Below are experts of layer 5 (counted from 0) of a mixture-of-experts language model. Rows are named router (the router's row for the expert), gate (a neuron's input weights, with its number), up (a neuron's input weights, with its number), down (a neuron's output weights, with its number) and show model dimensions 0-159. Each number is 200 + 40 x the weight over its row's rms, rounded and kept within 0 to 999.
Before each expert's rows: a language model's description of what the expert responds to; "mostly gets" lists some tokens that are sent to it at least half of the time. This comes from a sample of Wikipedia text that the model never trained on.

# expert 17
Single uppercase letters starting acronyms, codes or capitalized words, often after a line break or pipe, such as TAV-8B, VTJ, Group C.
mostly gets: " N", " B", " U", " W", " V", " D"
router,210,185,196,159,213,143,193,212,211,216,162,123,158,198,233,244,201,211,256,193,297,250,269,209,190,254,257,220,219,252,223,198,227,196,176,163,206,193,160,221,221,238,207,171,128,212,256,171,142,273,228,165,138,153,202,251,131,264,183,165,170,142,218,181,163,192,302,256,153,187,163,146,241,150,208,205,211,200,210,249,220,209,139,211,200,275,182,276,202,219,177,147,212,209,183,180,240,208,174,193,156,202,195,187,245,187,149,187,216,260,232,170,161,257,239,164,199,195,219,160,206,171,198,208,212,168,262,176,221,158,250,153,153,242,188,248,188,200,225,218,224,283,205,149,107,125,198,224,187,214,246,196,279,262,116,194,119,160,133,143
gate4,214,162,187,204,179,247,212,284,176,165,122,145,250,152,166,187,202,177,184,185,183,190,190,216,191,251,253,177,135,200,216,167,165,189,208,268,157,249,278,266,234,159,188,188,194,236,266,191,156,184,226,223,149,150,127,235,233,247,227,157,199,260,186,174,239,223,223,210,245,252,178,208,197,113,208,205,229,210,185,168,264,277,156,235,272,196,195,233,158,201,220,219,220,154,206,130,135,202,294,241,302,235,188,274,214,207,206,155,234,259,223,268,220,207,184,175,226,233,192,232,248,285,185,181,173,111,224,208,234,218,139,230,204,170,111,173,166,183,171,185,192,162,144,194,238,191,236,191,129,172,187,254,227,196,239,175,193,135,164,229
up4,170,174,205,272,163,154,244,175,269,243,170,307,133,239,226,162,208,174,221,242,236,233,273,170,205,163,186,194,228,221,227,190,220,138,216,136,162,114,184,199,221,185,245,183,135,226,161,183,206,224,163,202,170,210,242,212,212,188,150,206,164,160,184,273,222,209,174,209,171,167,221,175,187,220,151,221,135,211,193,215,255,158,217,237,194,154,222,167,286,231,274,194,283,244,233,145,185,197,226,241,195,187,293,196,219,184,265,147,168,158,147,203,210,222,240,173,215,261,279,195,199,139,173,164,168,256,183,188,145,154,234,122,206,196,206,228,129,234,153,268,203,210,268,238,203,258,205,258,233,208,172,235,143,203,176,192,95,194,202,243
down4,223,175,201,218,167,231,183,270,218,198,202,184,229,209,189,187,229,224,212,192,167,265,238,138,170,108,176,143,109,199,226,187,166,211,216,146,127,319,183,211,215,199,204,143,217,267,198,237,227,181,172,249,206,258,201,149,178,193,268,190,197,235,186,260,157,213,201,163,198,273,241,245,184,191,210,303,205,214,206,160,247,190,160,250,242,239,161,172,208,218,169,259,99,194,164,216,204,237,207,176,143,160,208,300,156,243,170,284,165,194,171,233,249,217,158,172,206,216,198,211,214,164,220,190,190,161,168,272,189,285,192,218,183,230,237,254,195,168,161,156,258,134,146,254,172,218,190,153,167,150,151,156,204,154,141,157,258,163,181,201
gate5,210,310,222,266,234,236,204,197,213,160,312,191,186,207,216,151,190,214,194,182,241,234,166,104,153,197,202,248,292,150,213,201,265,174,186,163,192,194,196,187,214,110,247,204,140,238,117,216,178,192,195,177,136,201,223,176,158,158,138,214,173,241,206,235,219,165,249,269,141,189,258,166,220,191,215,166,253,224,141,201,250,149,179,291,206,145,107,194,220,205,169,235,215,163,230,178,207,229,214,266,226,228,225,161,161,128,188,176,149,175,257,232,235,235,162,190,258,201,220,206,173,199,163,175,217,162,200,173,126,169,134,179,166,214,194,200,196,172,191,202,128,215,244,275,219,230,171,246,184,275,189,159,204,260,178,242,157,197,214,142
up5,183,98,184,154,244,221,251,224,192,279,165,174,218,257,175,150,268,225,251,142,146,129,204,195,174,171,165,234,223,123,179,181,315,162,187,202,223,232,181,185,166,157,175,245,175,259,162,157,218,174,207,133,205,171,195,174,177,191,173,222,169,235,224,199,124,264,187,193,231,211,265,165,215,226,245,198,165,231,160,235,230,201,214,190,197,171,167,229,133,193,146,239,233,162,248,236,150,291,251,155,276,203,174,257,172,203,213,210,241,213,188,207,174,272,237,112,148,155,225,297,221,205,277,218,198,200,174,196,182,173,190,220,228,226,185,132,153,183,175,190,190,175,256,230,222,277,185,194,222,216,259,190,204,255,132,246,150,158,203,190
down5,243,206,165,253,293,127,178,228,206,276,229,224,137,292,171,206,152,199,161,229,192,252,144,218,214,196,220,236,284,202,229,197,142,200,142,194,150,159,169,181,150,292,186,210,213,211,200,165,283,168,241,236,209,182,221,206,156,249,242,182,197,169,180,242,192,164,204,237,168,157,209,230,223,224,156,106,170,126,170,212,101,161,212,236,204,191,248,179,249,234,179,283,253,158,194,174,204,222,169,200,214,228,247,116,154,185,218,222,181,224,249,234,173,186,194,110,211,167,180,241,146,216,189,138,186,218,273,235,162,159,191,225,282,144,222,238,165,256,230,206,148,214,214,217,152,149,224,213,169,253,178,203,170,195,219,211,236,228,251,143
gate6,204,171,213,236,162,247,201,220,154,199,237,159,217,214,148,196,270,168,265,192,233,175,189,248,201,180,232,218,167,229,238,203,222,215,204,114,149,144,230,235,220,226,228,164,195,172,189,208,147,235,150,130,277,150,218,239,259,243,197,150,193,237,108,157,203,257,186,166,165,202,136,237,211,206,154,145,201,175,232,187,250,258,273,278,180,274,201,231,131,155,172,165,200,257,185,161,221,191,216,267,159,171,134,89,175,228,186,237,255,234,215,126,175,217,237,187,257,248,163,209,228,191,240,234,211,250,193,184,159,288,189,170,225,149,205,257,210,223,179,183,132,133,174,249,201,180,247,175,226,235,234,182,216,231,184,252,148,238,221,268
up6,185,216,256,168,192,215,157,195,198,320,181,264,164,187,210,254,172,217,214,199,229,230,215,264,194,204,223,271,176,231,158,236,224,186,207,145,241,257,181,223,273,284,134,217,222,159,248,230,175,235,204,278,204,232,206,185,184,196,224,161,221,149,178,186,261,226,133,252,229,191,215,229,187,246,168,166,199,168,144,186,208,151,168,200,222,185,213,269,271,198,165,154,162,224,167,241,196,221,211,182,176,266,172,189,166,217,177,195,202,206,278,252,259,261,176,128,215,238,244,160,233,181,168,231,247,198,229,244,164,211,198,194,261,173,186,166,240,220,126,158,146,201,247,111,159,165,208,201,169,160,227,216,190,220,131,295,71,169,172,149
down6,265,215,192,237,243,149,148,235,271,248,237,177,177,209,258,185,152,238,184,202,285,187,195,228,228,189,208,145,228,289,250,183,163,249,192,219,139,146,229,212,159,175,182,219,175,177,166,266,226,213,188,163,163,202,169,228,241,185,148,230,202,171,173,211,174,199,215,210,203,143,125,174,126,137,127,117,225,243,276,257,205,241,180,256,225,145,148,174,189,215,187,156,153,128,164,180,248,189,243,159,209,169,207,260,215,190,248,199,242,151,239,184,215,210,185,219,216,226,166,132,167,245,111,124,213,172,238,172,150,209,246,207,216,181,285,255,265,257,240,159,220,187,179,217,104,210,228,168,227,239,199,170,238,224,201,162,262,147,212,208
gate7,172,250,247,234,169,179,262,241,220,180,189,210,225,234,205,198,287,204,230,252,251,211,186,163,220,181,244,269,238,206,262,209,166,236,199,181,186,208,189,184,218,258,240,223,218,222,247,242,179,228,152,112,247,194,163,146,273,195,227,183,106,194,201,147,221,224,228,190,208,211,127,229,216,235,149,193,260,159,224,238,116,151,183,245,189,272,212,258,227,291,162,133,172,207,169,224,196,197,264,145,159,217,228,210,175,156,199,198,222,259,199,224,196,131,153,218,215,192,204,198,215,230,243,203,182,191,172,119,195,179,229,136,251,274,180,123,210,165,227,181,81,287,123,190,134,189,247,176,138,206,159,221,196,178,183,252,177,168,180,198
up7,192,224,238,255,256,99,204,180,186,155,129,103,194,224,201,172,234,212,218,227,182,199,192,224,187,249,243,202,234,222,216,230,207,276,156,240,161,158,180,290,144,148,221,152,262,158,172,214,164,194,160,168,261,158,223,124,295,180,207,176,185,115,203,165,146,160,232,206,176,294,183,241,240,190,254,184,143,179,193,246,254,149,144,168,160,203,244,234,252,185,224,198,165,253,175,233,255,112,162,151,228,257,193,136,279,200,167,209,185,181,151,163,252,241,230,214,194,192,143,159,263,168,190,197,227,184,179,271,192,245,186,160,154,158,208,226,193,220,159,173,141,233,200,163,180,175,198,187,250,201,238,216,189,186,214,229,155,191,248,237
down7,214,205,107,165,230,249,156,111,202,206,114,250,191,204,208,221,210,183,184,188,198,184,203,202,210,183,217,275,171,219,175,213,188,240,186,252,184,179,199,217,247,181,183,191,207,223,243,237,155,174,244,222,146,251,220,206,165,216,209,212,253,180,177,247,139,172,189,174,168,155,278,235,138,161,270,205,207,200,139,234,156,190,196,190,198,151,210,126,223,120,217,225,196,227,227,208,170,218,170,217,232,183,252,177,152,228,137,249,54,227,173,182,172,260,209,173,217,204,243,171,229,191,236,178,277,208,203,284,225,295,169,225,196,173,226,250,164,227,219,172,241,131,192,127,249,190,193,200,179,176,252,138,139,150,215,196,254,313,158,262
gate8,236,203,164,248,190,244,89,206,215,190,132,263,244,248,156,196,264,309,196,228,170,221,150,166,247,272,162,209,264,143,219,215,105,191,252,230,242,188,241,161,172,167,273,243,170,199,148,202,153,253,206,161,185,193,200,143,116,229,222,143,208,263,206,186,239,169,139,228,177,226,190,204,214,238,261,210,91,191,168,228,193,142,171,254,246,205,220,225,190,225,148,138,167,186,162,188,188,204,192,222,176,211,241,211,236,177,200,187,241,198,232,166,203,200,162,258,234,260,138,165,245,244,239,221,179,191,200,221,153,215,207,123,264,178,241,246,232,122,155,151,218,180,167,195,158,188,146,146,230,211,197,254,211,159,235,219,190,201,203,150
up8,203,245,238,245,209,136,205,194,246,153,261,84,180,137,190,197,249,232,203,199,163,248,165,196,237,213,197,209,252,157,211,184,237,199,251,77,210,194,136,210,224,168,131,216,236,253,192,276,181,235,203,212,240,209,188,173,216,190,108,206,304,198,206,208,194,205,227,193,165,144,180,141,192,221,143,215,140,209,183,181,187,215,108,195,190,246,162,242,159,265,198,201,133,252,241,216,199,237,196,171,227,254,219,164,230,207,192,154,180,168,250,217,200,259,196,180,262,231,159,203,201,208,266,114,150,207,193,293,195,260,167,168,220,130,191,216,168,254,165,209,191,214,240,163,163,212,226,215,210,165,202,146,240,192,231,231,130,184,208,97
down8,171,181,162,253,258,191,243,211,139,230,219,239,187,252,246,243,196,173,200,211,192,180,253,243,205,200,182,175,178,192,260,207,161,279,198,181,180,220,220,176,196,196,164,202,218,221,204,158,219,138,178,176,223,161,210,233,110,192,199,211,146,167,185,193,200,181,201,146,200,207,203,133,137,149,157,216,217,73,171,220,199,208,220,185,278,132,220,172,204,173,177,211,229,187,222,254,239,159,194,167,135,222,128,214,225,196,188,162,201,219,181,297,185,210,164,279,170,175,188,174,205,246,122,248,281,127,135,144,185,233,242,202,233,190,207,182,204,179,214,241,179,264,278,198,325,266,198,159,166,228,214,187,153,188,251,331,213,224,200,245
gate9,196,262,245,167,208,225,158,158,233,204,167,140,235,219,167,170,243,198,248,281,195,173,194,186,195,209,223,188,165,261,109,224,244,150,207,227,267,195,196,173,189,253,182,243,217,192,137,196,222,241,192,210,168,202,178,221,192,161,242,187,218,245,225,232,223,145,300,222,158,173,190,194,209,219,289,142,194,248,194,205,150,249,217,185,207,212,139,177,232,234,144,255,173,183,304,168,221,142,231,216,194,235,149,260,240,207,218,295,247,212,138,140,215,206,133,176,176,228,186,151,171,195,145,248,228,236,173,290,160,221,195,184,250,146,143,294,144,170,185,182,168,136,241,241,196,207,146,194,179,135,153,222,240,231,185,178,189,121,205,141
up9,188,267,205,188,237,221,137,170,215,190,196,130,207,163,276,226,121,231,160,117,190,221,192,201,134,220,227,201,191,191,236,195,270,165,228,241,193,198,179,239,267,220,151,253,165,156,145,216,186,209,232,172,144,189,249,188,214,216,229,215,216,255,165,204,247,217,173,276,209,152,213,254,224,173,119,179,219,202,135,155,226,185,170,167,189,220,171,209,160,239,248,235,174,189,212,169,244,131,286,175,188,225,180,203,213,234,155,223,151,171,211,193,273,236,250,177,201,171,209,255,271,172,46,145,194,256,189,176,150,196,245,250,238,156,247,176,239,216,185,179,199,306,172,211,226,188,211,287,209,212,208,226,220,116,201,210,189,200,273,162
down9,232,224,137,147,248,288,240,237,223,146,210,230,133,222,201,198,233,186,214,177,259,202,211,190,159,196,160,212,206,184,176,230,124,187,213,270,194,136,154,306,183,211,148,185,170,248,165,221,149,151,158,208,99,164,243,250,185,221,142,109,218,200,127,162,212,217,190,189,176,225,188,290,176,192,183,231,205,176,226,193,205,267,182,269,163,217,206,227,157,250,171,201,186,195,252,184,232,251,260,161,209,217,222,228,155,279,225,155,142,163,266,224,173,196,215,179,186,166,222,179,147,138,192,196,224,199,223,211,170,247,235,273,114,176,336,210,181,232,259,152,187,193,238,145,251,184,183,189,207,209,156,197,193,207,188,194,190,200,169,266
gate10,191,253,178,184,236,202,190,275,153,228,137,151,215,228,264,245,142,220,161,183,123,200,185,215,144,251,211,225,225,238,198,223,175,145,232,220,187,163,190,211,247,260,161,168,218,86,232,210,186,238,187,190,146,143,220,236,213,194,193,154,271,134,226,301,219,192,131,212,270,176,191,218,128,133,195,191,207,195,206,188,169,195,178,147,178,160,193,222,183,167,236,94,148,183,214,247,203,210,222,281,178,200,207,246,194,174,213,279,143,206,151,191,214,173,214,164,168,178,239,197,195,227,265,234,201,199,198,206,261,189,165,245,181,180,274,151,171,184,157,157,213,185,153,215,340,218,152,269,245,249,177,179,207,251,182,249,241,228,208,193
up10,229,167,133,164,231,236,202,180,136,261,211,218,220,170,159,205,138,243,218,232,247,220,134,176,239,189,181,283,166,169,238,164,203,164,290,233,201,204,225,181,210,219,198,219,168,143,223,207,170,225,223,217,162,232,250,214,233,257,163,262,196,260,140,164,192,143,210,130,255,163,258,193,120,187,144,224,220,200,211,227,239,141,138,196,203,250,210,162,265,169,139,213,229,298,223,179,194,168,197,201,197,99,189,142,178,271,163,203,187,197,206,176,192,229,167,94,103,202,222,219,200,220,201,198,142,241,172,208,200,183,199,228,240,129,164,232,183,266,248,214,176,209,226,195,245,184,148,227,215,227,223,242,176,242,179,164,300,211,291,222
down10,194,197,111,145,227,131,190,247,182,154,255,176,192,234,147,167,242,186,175,200,279,206,181,217,148,209,208,174,250,191,205,237,245,276,114,167,313,206,171,231,205,140,139,197,187,213,188,154,262,165,246,214,208,246,209,232,218,190,195,82,244,192,187,183,167,240,205,296,206,187,157,193,188,162,168,179,180,173,212,179,195,208,212,149,163,154,265,225,191,200,276,232,258,181,211,221,172,206,296,152,224,157,137,223,130,138,132,171,204,178,156,214,218,197,219,207,249,211,244,175,222,239,189,228,208,145,197,204,216,231,149,231,252,186,214,221,262,263,128,264,163,220,198,243,190,202,227,170,253,145,234,179,143,191,213,230,124,188,233,247
gate11,178,215,193,254,182,130,152,243,155,154,270,193,140,257,219,161,195,282,164,242,198,127,190,197,209,191,223,177,220,218,252,219,298,192,231,206,143,260,220,171,231,200,250,202,166,221,152,187,178,217,205,157,236,205,181,183,194,231,148,313,167,215,167,224,189,183,231,201,227,261,225,169,170,195,188,126,234,173,171,111,214,238,206,170,170,178,197,228,171,109,136,141,155,228,194,172,236,183,182,189,240,182,213,192,201,147,216,174,155,240,242,217,208,181,236,239,130,220,241,192,207,223,180,219,171,187,247,224,286,254,230,209,237,217,156,201,209,155,269,277,147,159,251,167,180,266,132,266,152,252,178,245,177,172,153,217,283,232,192,118
up11,156,213,215,244,213,204,163,145,148,178,214,230,308,214,127,208,249,198,203,260,195,141,144,210,130,160,272,219,283,194,240,199,192,262,222,189,186,155,250,137,257,166,190,220,198,155,221,240,236,252,96,226,147,173,195,276,231,169,244,184,235,239,226,201,152,252,197,229,185,182,221,200,243,221,182,219,225,160,273,237,197,216,160,294,216,241,131,172,188,193,182,261,160,134,141,213,239,285,196,194,202,166,239,182,148,180,162,221,252,158,203,181,262,217,191,218,195,246,171,263,171,220,198,162,195,284,186,211,203,214,141,213,249,223,233,192,168,143,164,172,209,234,217,140,204,198,174,131,237,198,100,131,191,223,180,233,177,201,207,220
down11,236,180,229,130,170,208,153,257,241,248,147,243,264,232,286,202,172,201,237,221,184,148,215,186,206,195,188,210,221,187,183,219,196,247,187,211,203,199,251,262,234,150,184,234,88,201,188,229,227,167,153,223,183,150,113,168,245,144,154,245,216,177,197,111,212,178,198,266,175,204,127,167,217,172,200,186,203,182,242,178,134,190,254,276,194,199,188,221,173,150,153,202,245,189,196,167,126,248,153,234,221,211,236,209,140,166,192,209,131,179,254,241,158,175,232,258,235,290,202,147,331,150,174,229,158,187,191,222,259,221,192,206,175,227,249,249,255,219,166,152,155,189,260,200,112,258,220,162,163,212,237,193,242,225,190,179,203,197,217,163
gate12,203,133,183,212,201,186,227,264,210,180,229,266,192,136,168,235,234,230,217,211,193,150,184,253,179,192,237,235,174,217,182,232,198,199,217,254,185,223,231,192,193,82,312,187,212,226,257,303,204,206,177,173,115,194,199,217,193,162,210,257,111,172,249,211,126,150,224,229,186,160,177,253,183,251,152,170,164,260,238,193,199,210,150,209,208,217,257,214,173,200,244,155,117,185,197,229,196,198,127,163,97,187,224,186,169,186,248,229,152,206,107,217,189,191,164,244,236,179,252,162,180,160,226,206,287,202,276,169,229,186,207,222,201,175,193,201,181,222,267,236,210,156,206,191,129,169,142,120,223,151,209,272,183,251,166,211,163,162,195,228
up12,202,188,210,192,222,165,190,197,119,242,202,185,191,214,192,244,215,180,241,252,236,278,248,191,195,221,188,195,165,199,242,207,148,168,210,193,206,246,177,240,200,241,79,239,143,215,93,208,262,262,150,276,171,225,121,218,192,197,136,198,184,203,265,176,201,150,219,175,192,151,264,192,180,225,206,159,229,194,179,200,194,232,181,151,193,177,69,223,257,186,210,302,225,247,205,186,115,144,252,158,210,198,167,234,221,221,212,160,198,213,249,247,186,148,256,147,193,146,213,193,194,215,186,153,184,274,235,226,141,90,234,202,229,181,214,247,214,224,146,228,257,226,144,224,181,167,166,172,247,212,154,192,247,191,180,178,201,216,187,279
down12,127,238,293,208,260,186,223,164,160,194,171,233,256,175,219,115,248,233,189,212,176,194,169,200,130,246,168,183,212,155,195,218,226,162,220,169,232,198,138,266,219,248,229,171,204,175,230,81,253,276,202,179,239,182,209,248,234,144,258,251,214,172,193,190,221,114,150,158,251,188,186,255,180,209,189,210,180,207,194,228,225,202,131,199,136,168,241,180,218,147,201,186,190,176,230,197,134,166,282,239,75,177,211,194,195,216,271,252,227,248,208,149,168,202,162,245,231,204,206,228,231,229,228,185,174,170,269,189,216,171,153,202,150,188,226,276,181,111,157,221,172,231,174,117,249,185,240,233,207,216,227,220,222,211,170,242,148,164,240,237
gate13,175,234,200,209,186,144,128,205,179,248,161,199,226,237,357,244,191,224,255,192,158,127,228,158,172,271,163,131,203,177,223,178,230,260,169,218,187,180,194,252,198,194,259,253,185,177,208,154,222,165,230,152,229,163,182,223,208,253,196,186,233,188,234,204,180,146,137,187,254,223,212,205,189,229,177,171,248,122,171,178,265,111,151,198,182,194,250,192,190,191,171,221,269,269,199,158,194,184,186,169,166,197,177,280,98,235,189,209,286,166,233,212,175,198,170,209,198,218,177,157,196,178,131,168,191,139,120,208,216,230,228,192,237,150,197,175,258,231,179,275,145,173,215,194,187,197,193,259,156,166,159,210,249,184,260,290,149,169,201,235
up13,223,129,161,239,257,194,168,250,246,144,165,154,181,211,211,221,180,290,123,266,211,143,182,179,181,136,136,147,171,211,197,167,279,209,221,203,255,222,166,248,170,198,209,200,168,190,249,234,264,168,198,137,131,206,203,228,189,192,172,287,203,199,211,273,121,230,255,235,257,186,150,221,246,198,288,200,194,178,214,130,180,203,218,113,150,189,216,183,219,210,171,172,121,183,148,163,151,231,218,218,235,170,238,238,171,229,146,191,224,197,195,233,162,222,202,235,136,187,210,212,200,251,121,258,214,229,151,197,204,214,168,163,218,182,220,174,126,234,165,234,144,177,202,179,208,147,252,209,137,195,295,256,195,281,205,224,154,210,166,222
down13,235,170,129,213,159,140,157,227,212,192,283,128,176,197,190,175,242,198,253,238,197,254,173,184,246,193,118,144,232,257,182,215,238,168,151,277,238,232,228,228,192,157,166,174,146,182,189,173,182,187,172,239,173,164,258,211,186,206,202,188,255,254,234,153,177,186,212,146,249,168,206,266,227,241,244,178,171,202,266,236,235,175,169,270,217,226,131,249,192,148,231,179,170,173,196,184,178,221,227,119,230,213,238,256,171,235,240,153,210,199,204,132,218,121,216,123,207,259,307,219,230,99,210,203,240,148,229,208,217,225,148,203,169,151,110,201,102,238,222,231,222,202,191,168,194,250,141,182,210,177,192,207,221,194,164,221,217,224,220,280
gate14,220,210,214,198,251,204,260,216,186,173,213,221,238,146,134,213,177,197,220,178,260,176,159,241,168,254,132,166,197,148,265,204,144,125,225,240,169,165,244,183,212,204,196,204,178,154,227,183,174,169,185,230,253,172,220,164,131,243,195,184,225,124,214,208,199,262,217,147,185,209,209,100,169,144,220,215,181,205,162,135,201,212,206,288,155,195,251,256,183,143,231,168,230,208,159,225,251,120,217,237,210,165,162,195,180,217,226,198,225,171,200,155,194,223,224,243,181,239,221,143,165,229,210,206,154,133,222,249,181,202,235,123,199,177,265,285,255,245,251,242,252,189,200,203,161,204,129,220,112,197,297,220,177,180,294,242,204,108,259,225
up14,221,194,232,214,229,141,194,264,252,153,205,206,214,163,159,224,163,256,203,253,165,193,217,272,157,146,221,176,223,300,227,275,115,215,232,233,208,219,194,207,161,309,154,192,151,183,209,124,215,239,131,202,221,143,225,186,166,186,241,156,203,88,217,198,222,172,184,193,182,225,190,132,233,235,209,173,180,217,197,156,210,186,290,217,220,185,184,246,203,147,205,185,241,141,168,244,150,171,195,128,192,245,168,193,204,139,210,137,158,181,193,226,163,246,195,165,167,250,207,217,164,242,149,284,240,186,229,207,267,169,239,175,241,218,235,264,148,180,187,242,247,206,216,126,201,241,168,234,129,247,186,200,182,172,177,99,191,213,177,258
down14,93,280,137,194,220,168,184,172,233,167,230,210,142,227,291,234,167,228,219,212,236,209,164,181,264,245,234,169,235,186,235,255,212,222,252,226,129,303,219,222,166,170,168,193,211,188,200,176,185,161,215,200,185,121,181,230,267,280,217,246,205,124,236,210,253,201,175,226,146,165,173,180,204,215,214,154,209,196,249,187,179,179,164,186,204,179,181,213,233,231,199,197,209,149,196,126,208,201,274,235,207,170,261,170,194,175,203,139,197,163,200,224,195,215,177,192,195,166,255,117,147,174,246,209,252,202,224,186,241,119,175,223,192,276,264,204,181,167,162,251,215,162,250,252,203,277,203,164,252,248,91,120,159,242,194,163,133,215,188,164
gate15,229,217,234,283,156,128,250,250,205,239,227,173,223,198,201,156,168,192,172,247,172,209,173,202,216,178,173,209,180,241,186,267,260,225,202,178,185,275,169,230,170,185,196,156,177,231,250,189,153,218,157,223,153,165,226,257,206,204,251,193,253,167,194,116,205,215,191,143,230,193,212,189,165,147,229,184,199,157,174,185,207,334,246,173,244,213,212,137,279,211,122,173,212,195,210,237,140,137,247,201,161,177,186,263,202,281,178,219,157,268,169,244,194,181,232,229,237,239,184,113,120,164,206,153,234,125,184,112,214,197,208,116,185,158,185,160,216,175,193,222,251,209,234,209,154,99,206,227,188,201,228,169,164,181,208,302,200,225,197,220
up15,224,213,172,242,193,149,163,127,230,206,142,135,187,238,141,182,150,222,198,193,209,227,204,242,160,170,198,226,254,278,177,261,157,244,164,160,175,240,226,213,233,212,212,201,203,237,99,209,234,102,158,241,165,198,173,156,186,185,276,128,89,209,177,176,196,203,117,196,165,150,261,152,187,172,227,228,253,237,223,194,147,204,174,238,277,211,263,137,183,281,218,266,184,269,250,182,195,207,217,223,228,165,189,253,153,179,207,212,205,151,238,129,201,246,124,228,206,246,196,260,198,198,210,153,202,287,152,181,221,215,156,238,169,159,210,196,151,229,270,167,229,195,149,222,216,176,255,204,261,202,196,210,200,231,201,176,222,154,174,152
down15,124,197,186,212,202,235,237,168,213,152,123,195,252,184,149,191,170,202,196,199,243,187,206,228,162,309,178,208,188,253,264,197,214,148,270,139,197,199,192,214,238,190,257,272,159,144,256,120,165,272,240,119,229,217,164,167,106,190,150,115,237,255,212,174,204,174,237,218,305,194,201,179,183,158,218,189,196,219,218,179,212,173,186,168,216,165,173,185,197,179,243,147,158,177,194,190,217,251,206,205,207,268,242,158,249,189,154,198,177,245,197,249,167,178,217,228,237,195,227,161,249,213,217,153,185,223,232,195,194,215,248,82,241,251,164,191,195,195,232,220,174,258,209,201,163,167,236,191,133,148,155,178,183,225,203,196,324,267,151,243
gate16,181,171,213,286,199,175,268,212,253,168,155,171,133,227,265,152,186,231,224,181,247,217,132,180,213,205,168,127,139,195,196,147,236,187,231,197,241,234,190,150,107,237,198,300,201,207,169,187,205,237,204,254,158,146,203,311,234,189,128,259,207,205,234,258,191,205,186,194,151,237,226,148,171,155,262,233,220,222,201,199,205,200,133,193,210,242,212,247,214,189,139,226,142,176,174,244,168,163,209,140,140,256,192,185,201,236,170,179,215,234,202,231,138,181,191,246,176,253,168,189,122,208,298,165,135,180,191,199,157,210,251,244,141,233,141,143,238,180,226,166,199,261,228,155,199,257,270,222,215,228,164,207,242,168,179,262,194,203,251,222
up16,214,181,138,235,211,192,167,156,119,106,247,204,183,167,225,210,199,219,166,245,278,148,239,142,232,160,148,180,202,208,190,212,196,177,171,186,242,234,189,189,228,155,187,181,292,251,236,149,215,195,229,189,170,212,224,218,207,203,180,194,226,197,214,198,181,253,174,201,231,201,181,210,184,226,218,211,220,196,189,234,172,106,220,183,137,206,157,167,251,226,159,229,227,140,181,138,256,175,267,245,113,168,245,263,233,129,264,225,246,208,107,205,185,175,136,235,170,202,184,233,171,172,307,174,239,246,188,242,200,265,163,138,235,222,126,131,211,239,217,268,167,255,280,207,154,158,124,124,217,177,226,210,216,218,188,243,160,178,249,202
down16,254,213,229,204,194,159,274,220,224,286,223,166,227,169,171,173,202,211,187,134,204,235,192,220,209,194,124,220,179,196,181,275,173,255,242,196,173,293,203,158,134,247,227,281,272,151,178,174,167,229,227,230,247,185,175,200,234,148,200,192,217,218,220,116,207,237,128,214,233,143,264,174,216,303,187,94,187,193,231,188,173,198,242,172,227,196,163,226,184,131,170,157,215,224,236,177,189,174,168,163,216,219,169,118,179,200,157,211,172,151,234,223,145,131,158,169,186,241,207,246,153,225,155,199,242,207,125,213,168,259,243,231,203,253,235,165,190,200,213,223,222,167,200,128,231,229,230,203,291,216,189,211,192,107,201,185,236,120,267,196
gate17,170,277,162,172,206,169,223,259,141,160,204,148,196,239,299,225,280,239,245,206,191,192,177,232,159,251,178,185,241,151,239,160,221,183,193,133,184,199,175,161,233,215,94,181,124,171,241,191,171,233,189,228,181,166,148,197,156,166,260,148,188,168,199,194,164,204,208,221,188,216,232,222,168,244,156,119,244,194,189,235,101,190,237,167,186,232,178,195,209,190,183,177,194,226,221,196,179,192,222,212,106,201,248,281,258,181,273,220,273,268,205,225,162,236,207,163,167,200,225,194,308,207,267,194,321,216,251,157,170,169,216,192,232,204,203,227,260,183,182,266,253,231,187,138,225,218,230,184,162,220,166,188,176,151,213,269,185,208,161,164
up17,238,178,150,149,203,179,281,226,154,222,272,208,218,233,149,213,203,157,200,190,184,123,188,177,215,175,157,173,194,239,198,205,209,226,111,169,172,265,211,197,227,224,141,169,231,220,185,214,263,219,256,211,229,233,220,190,192,207,230,130,233,156,213,182,169,185,243,204,209,187,188,233,189,172,230,236,237,225,303,268,186,185,276,193,237,187,209,201,156,182,212,302,213,158,236,234,211,253,232,261,182,200,187,179,261,250,224,201,251,189,124,169,173,208,313,137,243,210,190,204,237,179,197,171,209,144,140,243,151,159,156,123,228,175,215,245,209,188,183,154,256,208,192,108,223,137,242,155,192,129,148,232,213,146,93,216,152,182,221,253
down17,171,237,275,235,227,242,259,181,164,184,217,226,213,159,237,250,187,242,279,171,191,225,180,159,174,223,260,216,200,241,187,250,187,144,224,286,168,136,157,161,175,207,199,284,118,272,156,227,230,182,248,245,159,216,159,246,233,198,182,196,142,288,168,228,159,141,201,234,198,193,227,222,139,176,257,324,149,188,199,219,215,197,206,168,174,228,169,211,123,249,170,210,293,232,177,177,149,184,174,222,197,157,142,121,193,227,268,203,129,240,193,248,236,231,192,167,276,195,210,153,149,175,169,189,195,177,148,212,152,248,191,218,185,224,198,255,124,192,142,195,177,236,187,200,194,172,164,200,204,189,233,196,264,232,153,142,220,211,161,212